Experts of a small language model.
Training: a variant of SOAP for the experts, 380M tokens, 2897 steps.
Below are experts of layer 9 (counted from 0) of a mixture-of-experts language model. Rows are named router (the router's row for the expert), down (a neuron's output weights, with its number) and show model dimensions 0-191. Each number is 128 + 24 x the weight over its row's rms, rounded and kept within 0 to 255.
After each expert's rows: "comes before" lists some tokens at least twice as common just after its tokens as in all text. This comes from a sample of Wikipedia text that the model never trained on. Tokens count by the router's weight.

# expert 36
router [122 125 126 165 112 146 113 119 162 100 197 112 103 174 148 115 176 106 125 162 170 138 150 113 154 122 157 137 125 176 151 120 128 125  96 135 119 144 139 116 142 127 127 130 102 145 127  97 152 109 184 187 131 129 148 136 171 107 121 115 161 102  95 127 149 165  88 155 128 143 131 112 122 146 114 160 171 144 142 125 154 154 172 116 142 106 143 104 120 117  79 134  96 147 162  91 109 139 137 101 102 119 143 104 115 169 148  98  99 142 154 167 109 126 124 127 105 130 144  90 115  51 183 174 142 140  76 117 107 148 110 145 119 140 132 146 123 106 153 141 143 176 143  95 136 123 107 115 104 106 149 133  95 125  96 123 130 117 110 131 119 102 142 147 155 128 131 129 138  97 123 108 110 160 133 133 121  97 121 111 135 125  93 159 106 108 141 119 106 155 154 119]
down0 [122 170 150 153 136 155 120 129 130 142 127 119 122 168 100 118 107 115  76  92 143 120 170 134 120 152 110 108 125 181 132 119 134 131 128 154 157 179  85 148 117 123 126 157 105 163 111 161  88 105 150 128 150 125 154  98 121 114 113 130 110 134 158 104 131 121 147 128 144 127  89 167 141 193 153  55 132 146 155 107 136 113 141 126 110 151 153 102 100  97 167 109 128 149 157 127 108 128 128 111 142 113 163 128 165 131  96 130 130 129 182 140 117 113 102  93 110 112 127  98 115 138 118 134 112 124 113 123 106 137  77 108 103 154 148 192 138 130 115 180 148 117 133 170 135 101 133 134 152 101 143 117 130 123 151 116  75 181 131 146 140 110 115  93 117 151  87 141 139 151 124 125 165 166 125 126 111 149 105 125  97 132 153 111 154 168 150 119  96 126 132 162]
comes before: " |", ":", ";", " /", " medal", ")"

# expert 1
router [170 114 109 166 139 184 126 118 159 115 143 109 135 138 166 148 115 133  96 114 187 124 120 136 191  98 127 136 129 156 127 140 139 101 108 154 121 143 124 120 101 136 100 151 149 126 151  66 112 106 163 132 100 133 119 105 116 128 130 148 153 122 119 124 165 166 112 177 111 125 123 143 120 141 121 153 175 123 157 110 161 135 116 127 129  89 119 104 119 102 127 145 110 142 149 125 125 155 161 136 122  91  70 110 118 108 173 126 125  70 174 169 113 113 100 109 102 109 105  87  94  64 151 130 133 119 101  85  90 155 123 145 104 135 149 151 117 108 159 144 118 143 128  76 149  99  99 133 117  59 116 133 128 119  92 130 125 124 118 116 157 119 144 148 119 103 143 113 113 129 127 115 120 125 140 110 130 127  75 122 147 107 121 155 123 113 143 134 113 140 175 121]
down3 [ 75 139 123 142 163  96 142 111 162 116 141 139 143 131 128  87 166 133 122 134  96 153 148 136 132 108  90 152 101 127 131 134 155 132 153 144 112 121 103 140 137 146 113 125 134 142 129  91 106 143 162 160  82  95 115 112 103 146 158 142  89 109 148 131 137 117 144 157 125 132 110 120 136 137 142 159 162 122 142 130 148 132 124  70  99 142 129 103 144 125  89  93 124 118  97 124 105 142 101 105 150 177 130  91 115 136 112 140  74 104 133 157 117  99  92 148 138 138 123 132 119  69 186 160 160 112 119 149 125 124 166 121 134 155 132 159 108 202 118 176 129 119  92 146 116  96 120 108 154 145 169 106 118 135 116 149 138 170 127 125 174 101 106  86 125 133 113 127 154 144 135  89 121  98 183 127 146 147  89  87 144 119 131 141 173 149  99 130 110 105 136 117]
comes before: " |", "–", ")", ";", ",", ":"

# expert 31
router [123 124 111 156 124 143 138 104 128 110 190 144 101 156 160 121 143 140 135 167 161 145 128 163 133 144 135 106 132 163 129 116 149 105 126 128 146 154 121 116 106 102 104 135 125 142 170  58 156 130 146 152 131 165 112 131 130 117 141 156 146 120  92 141 172 153 111 122 142 158 142 144 167 146  99 149 164  96 132 123 147 152 125 127 181  67 123 125  91  75 132 131 108 141 137 102 130 136 168 100 101 138 101 128 146 119 163 115  84  80 178 127 107 114 106 128 129 127 109 109  75 109 170 138 150 136 126 137 126 136 124 115  99 140 130 117 103  84 110 132 127 152 138 147 119 164  54 114 149 133 169 112 123 140 126 116 130 120  85 130 193 135 144 185 142 135 118 102 108 135 123 138 119 128 183 103 125 136 127 121 132 100 145 114  94 118 124 119 102 145 145 102]
down0 [107 105 144 116 134 170  86 117  32 115 111 128 129 154 116 140 123 155 150 115 136 154 124 123 111 139 150 113 121 140 100 122  94 145 155 134 139 123  93 133 150  89 109 152 117 132 152 177 132 113  71 126  82 115 125 121 131 114 131 152 111 142 148 154 143 133  82 107 148 182 160 164 131 104 138 143 113  91 135 128  72 158 116 179 138 100 108 124 124 109 109 122 100 147 124 156  82 112 113 117 150 166 156 114 128 167 118 132 185 109 142 156 163 122 109 128 131  93 154 141 139 154 138 123 116 154 152  90 125 108 139 128 157 152 135 137 112 151 117 139 128 135 113 110 124  88 115  99 150 113 131 125 104 162  90 143  86 142 133 188 137 121 131 106 132 162 159 131 183 136 109 110 132 123 105 153 131 156 131 107 120 113 139 117 164 138 129 135 168  85 101 107]
comes before: "-", "|", "\n", "==", "=", "The"

# expert 29
router [169 136 130 141 119 186 108 107 171 111 142 133 131 158 120 160 148 134 128 152 156 153 127 148 128  88 140 131 156 145 145 140 148 115  98 145 141 166 111 138 114 126 124 129 139 123 145  61 124 121 158 153 134 121 111 109 118 138 143 112 142 107 105 108 155 139  82 167  88 162 117 152 123 154 121 161 136  92 151 116 139 134 114  98 177 114 124  95 133 107  98 140 105 170 133  98 108 142 154 133 100 120  84 120 160 130 131 138  99 112 142 144 115 107 129 141 145 129 131 100 124  99 153 200 160 120 128  88  87 162 131 137 123 156 127 138 116 109 152 172 114 133 166  74 129 156 119  96 136  91 133 110 146  88  49 140 154  99 111 143 152 120 125 159 123  96 134 116 148 110 140 103 118 167 179 146  93 137  77 143 138 122 142 143 106 110 118 128 123 119 161 130]
down7 [100 121 118 133 152 169 124 129 136 121 120 102 134 137  99 156 130 139 125  87 103 109 111 127 153 128 153 115 112 128 109  73 126 108 166 108 123 101 130 137 118  80 129 131 158 138 101 165 160 119  82 130  95 128 111 144 144 116 107 127 110 127  74 143 129 125  70 133 126  72 121 108 113 146 137 139 132 134  50 130 111  76  84 172 135 135 132 130 144 149 135 101 110 101 126 131 201 148 136 126 145 117 167 132 169 153 102 113 172  87 108 133 105  96 130 125 153 119 129 138 110 142 137 154 122 113  84 156 106 145 159 152 111 108 128 164 119 132 146 164 103 145 132 132 151 131 145 144 165 132 134 144 133 126 117 146 145 130 113 159 147 124 109 125 145  86 165 126 141 127 131 100 110 151 170 148 169  97  74  97 100  91 110 106 115 137 110  75 132 117 119  98]
comes before: ",", ".", " in", " of", " and", " ("

# expert 17
router [150 145 118 153 112 164  82 118 130 117 199 163 102 138 145 168 163 119 119 117 151 137  91 152 127 134 159 102 127 141 135 121 118 145 137 137 130 175 122 111 114 131  80 147 143 127 175  93 153  94 144 154 120 152  91 136 145 111 163 159 127 107 111 121 129 118 119 119 138 156 164  98 141 114  95 160 118  93 124 121 130 129 134  97 122  65 115  91  91 106 131 161 105 136 121  82 115 140 156 120 141 151 134 132 143  79 133 128  90  82 149 154  90  96 133 150 129 116 159  74  83 110 162 163 122 153  97 100 126 175 135 136 129 150 152 102 126 115 116 142 156 127 144 141  96 104 107 112 155 103 133 134 176 152 111 117 111 107 113 112 174 116 124 155 149 124 156 106 156 133 106 104  95 103 171 112  91 124 131 123 106 120 144 156 154 112 118 106 121 130 144 140]
down0 [100  97 101 143 156 144 111 101 132  89 106 114 100 132 118 137 127 136 105  98 102 151 109 104 140 108 142 123 147  99 116  98 164 151 140 138 146  92 107 153 142 135  94 124 117 140  83  27  99 127 151 151 148 157 121  97  94  94 141  96 165 127 115 120 175 149 108 170 124 130 166 132 141 122 123  98 177  89 157 119 160 149 170 119 137 206 115 141 117 147  86 137 121  93 129 110 100 137 109 105 122 126 128 131 114 148 119 138 127 122 106 148 160 120 146 139 139 143  95 113 139  94 108 131 133  97 122 113 173 140 128 118  91 135  98 142 120 106 163  75 130 120 106 122 136  89 133 110 135  98 152 173 159 102 130 118 111 164 102 147 124 122 160  89 151 145 139 136 126 131 105 111 137 104 128 171 120 131 110 116 154 127 147 156 153 110 104 127 132 172 129 132]
comes before: "1", "2", "3", "4", "S", "M"

# expert 23
router [149 143 136 158 104 197 129  82 149 123 152 139 104 137 126 152 128 151 110 104 168 124 118 176 141 144 192 126 154 141 144 119 155 124 101 171 147 147 115 123 140 117 127 150 110 114 139  92 154  93 173 151 133 128 107 100 128 130 151 178 180 105 120 100 165 172  88 128 109  84 173 131 129 132 110 166 154 137 175 156 126 138 157 114 147 134 132  95 110  85  76 148  98 129 110 125 100 143 145 125 147 142 139 102 150 141 120 124  93  86 134 160 116 113 114 103 123 122 110 118 103  87 180 137 134 153  78 129 110 139 125 151 136 142 140 137 125 112 122 163 132 114 136 104 126 143  93 113 120 113 178  95 133 110  91 102 132 116 102 117 162 140 104 166 118 136 146 123 139 120 154 138 146 125 120  99 103 137 137 142 108 116 138  96 126  97  99 162  91 150 125 104]
down0 [172 142 114 113 100 137 160 186  84 151 139 125 143 136 122 127 153 109 114 145 114  79  80 170 147  98 128 134 135 110  89 137 164  94 139 137 145 166 150 140  66  69 137 134 122 130 118 130 129  90 179 161 113 101 133 126 113  90 157 116 117 103 152 138 155 148 113 153 163 138 136 124 156 148 149 113 118 142 142 129 127 115 140 115 159 110 151 127 142 130 101  88 129  99 112 152 107 145 153 112 143 158 158 115 154 140 149 158 156 157 152 117  96 133 150 128 155 119 134 102 158  93 117 128 154 140 161 137 135  85  90 136 142 142 126 125 156 125 119 136 102 108 150 110 129 160 122 154 125 144 100 105 117 124 129  83 109 175 122 125 132 143 154 128 195 120 106 127 105  98 139  65 151 134  91 111  86 138 151 150 129 140 141 157 149 137  98 155 110 135  73 114]
comes before: " the", " a", " his", " an", " her", " well"

# expert 16
router [137 135 134 151 118 137 100 137 134 142 255 165 122 119 135 137 156 118 101 121 159 149 107 115 165 136 148 141 144 149 165 117 158 130 123 129 145 187 121 110 119 121 128 137 136 108 127  81 158 135 163 138 116 127 105 141 142 129 169 169 161 100 123 123 150 126 112 123 128 139 130 124 120 112 120 139 142 105 119 138 158 126 122 117 141  34 133  95  93 121  94 152 102 145 145 133 142 138 121 122 106 135 122 140 114 107 125 101 107 130 139 146 110 106 116 121 116 116 127  49  74  78 149 182 131 129 108  77  67 158 128 123 120 118 161 125 110 110 125 127 158 132 154 146 138 116 108 107 138  99 116  81 130 118 124  98 126 127 119 121 162 127 153 148 110 129 147  92 144 127 135 141 106 125 148 135 129 128 126 141 139 110 112 130 122 116 135 116 109 147 171 128]
down0 [131 136 141 117 140 130  76 124 115 121  66 124 153 159 143 116 124 163 133 114 110 112 114  79 149 138 162 106  84 175 101 110 140 150 110 127 109  96 155 113 120 126 124 149 142 111 102 194 123 132 134 110 138  91 127 108 137 130 101 109 138 173 130 161 131 141 154 161 163  90 110 149 168 138 148 115 128 170 154 111 130 124 125 166 155 124 124 123  95 171 113 143 144 138 184 126 141 140  95 152 130 181 119 106 121 123 119  98 167 102 114 104 101 147 147  89 115 106 123 136 146 157 181  84 129 123 137  83  92 132 130 137 120 107 124  75 147 151  78 122 125 103 123 113 139 161 151 116 139 129 127 164 164 145 164 114 124 117 148 117 101 149 140 107  95 147 100 162 155 100 113  94 148 126 114 114 135 134 124 154 123 121 125 149 171 103 115 165 112 160 129  98]
comes before: "1", "2", "3", "4", "5", "6"

# expert 24
router [142 134  97 150 115 132 119 162 147 123 148 118  85 144 144 191 181 126  90 121 151 159 115 156 141 127 139 129 155 142 122 148 135 107 120 134 130 175 135 112 126 104  92 119  90 102 160  73 137 119 169 178 131 177 150 115 161 142 178 171 155  96 127 140 136 121  89 151 130 123 175 118 150 125 136 165 121 117 141 108 160 140 168  94 140 109 161 117 106 120 124 154 115 140 138 100 128 131 144 104 113 127 107 125 140 120 138 133 110  82 170 146 100  77 130 103 128 133 140  99  30  72 143 158 137 126 109 132  87 139 128 137 136 109 160  86 146  99 131 134 127 112 121  94 124 120 108 110 124  91 140 123 125 123 106 129 140 124 112 105 153 126 102 141 122 112 130 140 129 128 124  86 133 125 130  86 114 135 130 117 120  94 142 103  96  92 124 100 122 141 137  89]
down7 [129 125 183 100 134 140  70 141 116  94  83 136 126 117 106 122 115 160 163 121 114 120 100  99 128 134 105 136 130 134 103 121 139 138 116 104 148 128 121  57 115 163 132 123 160  73 131 139 134 135 118 123 103 175  95 140 120 103 162 135 149 178 131 177 104 123  88 125  81 179 134 130  86 146 137  76 135 151 156 159 154 164 109 117 124 122 122 108 173 131 122 127 118 136 125 154 171 129 126 163 164 103  94 130 115 169  76 167 171 147 118 153  96 148 114 167 157 132 115 126 120 129 122 116 118 143 137 154 119 127 131 148 139 137 132 140 154 144 116 117 122 102 122 102  98 116 125 154  92 151 147 121 123 118 124 114 128 149 183 142 114 140 101 107 125 142 129 172 128 162 134 102 110 141 170 115 121 157 174 144  83 103 120  86 100 119 124 102 122 134 119 113]
comes before: " ", " •", " Animalia", " Born", " Website", " Country"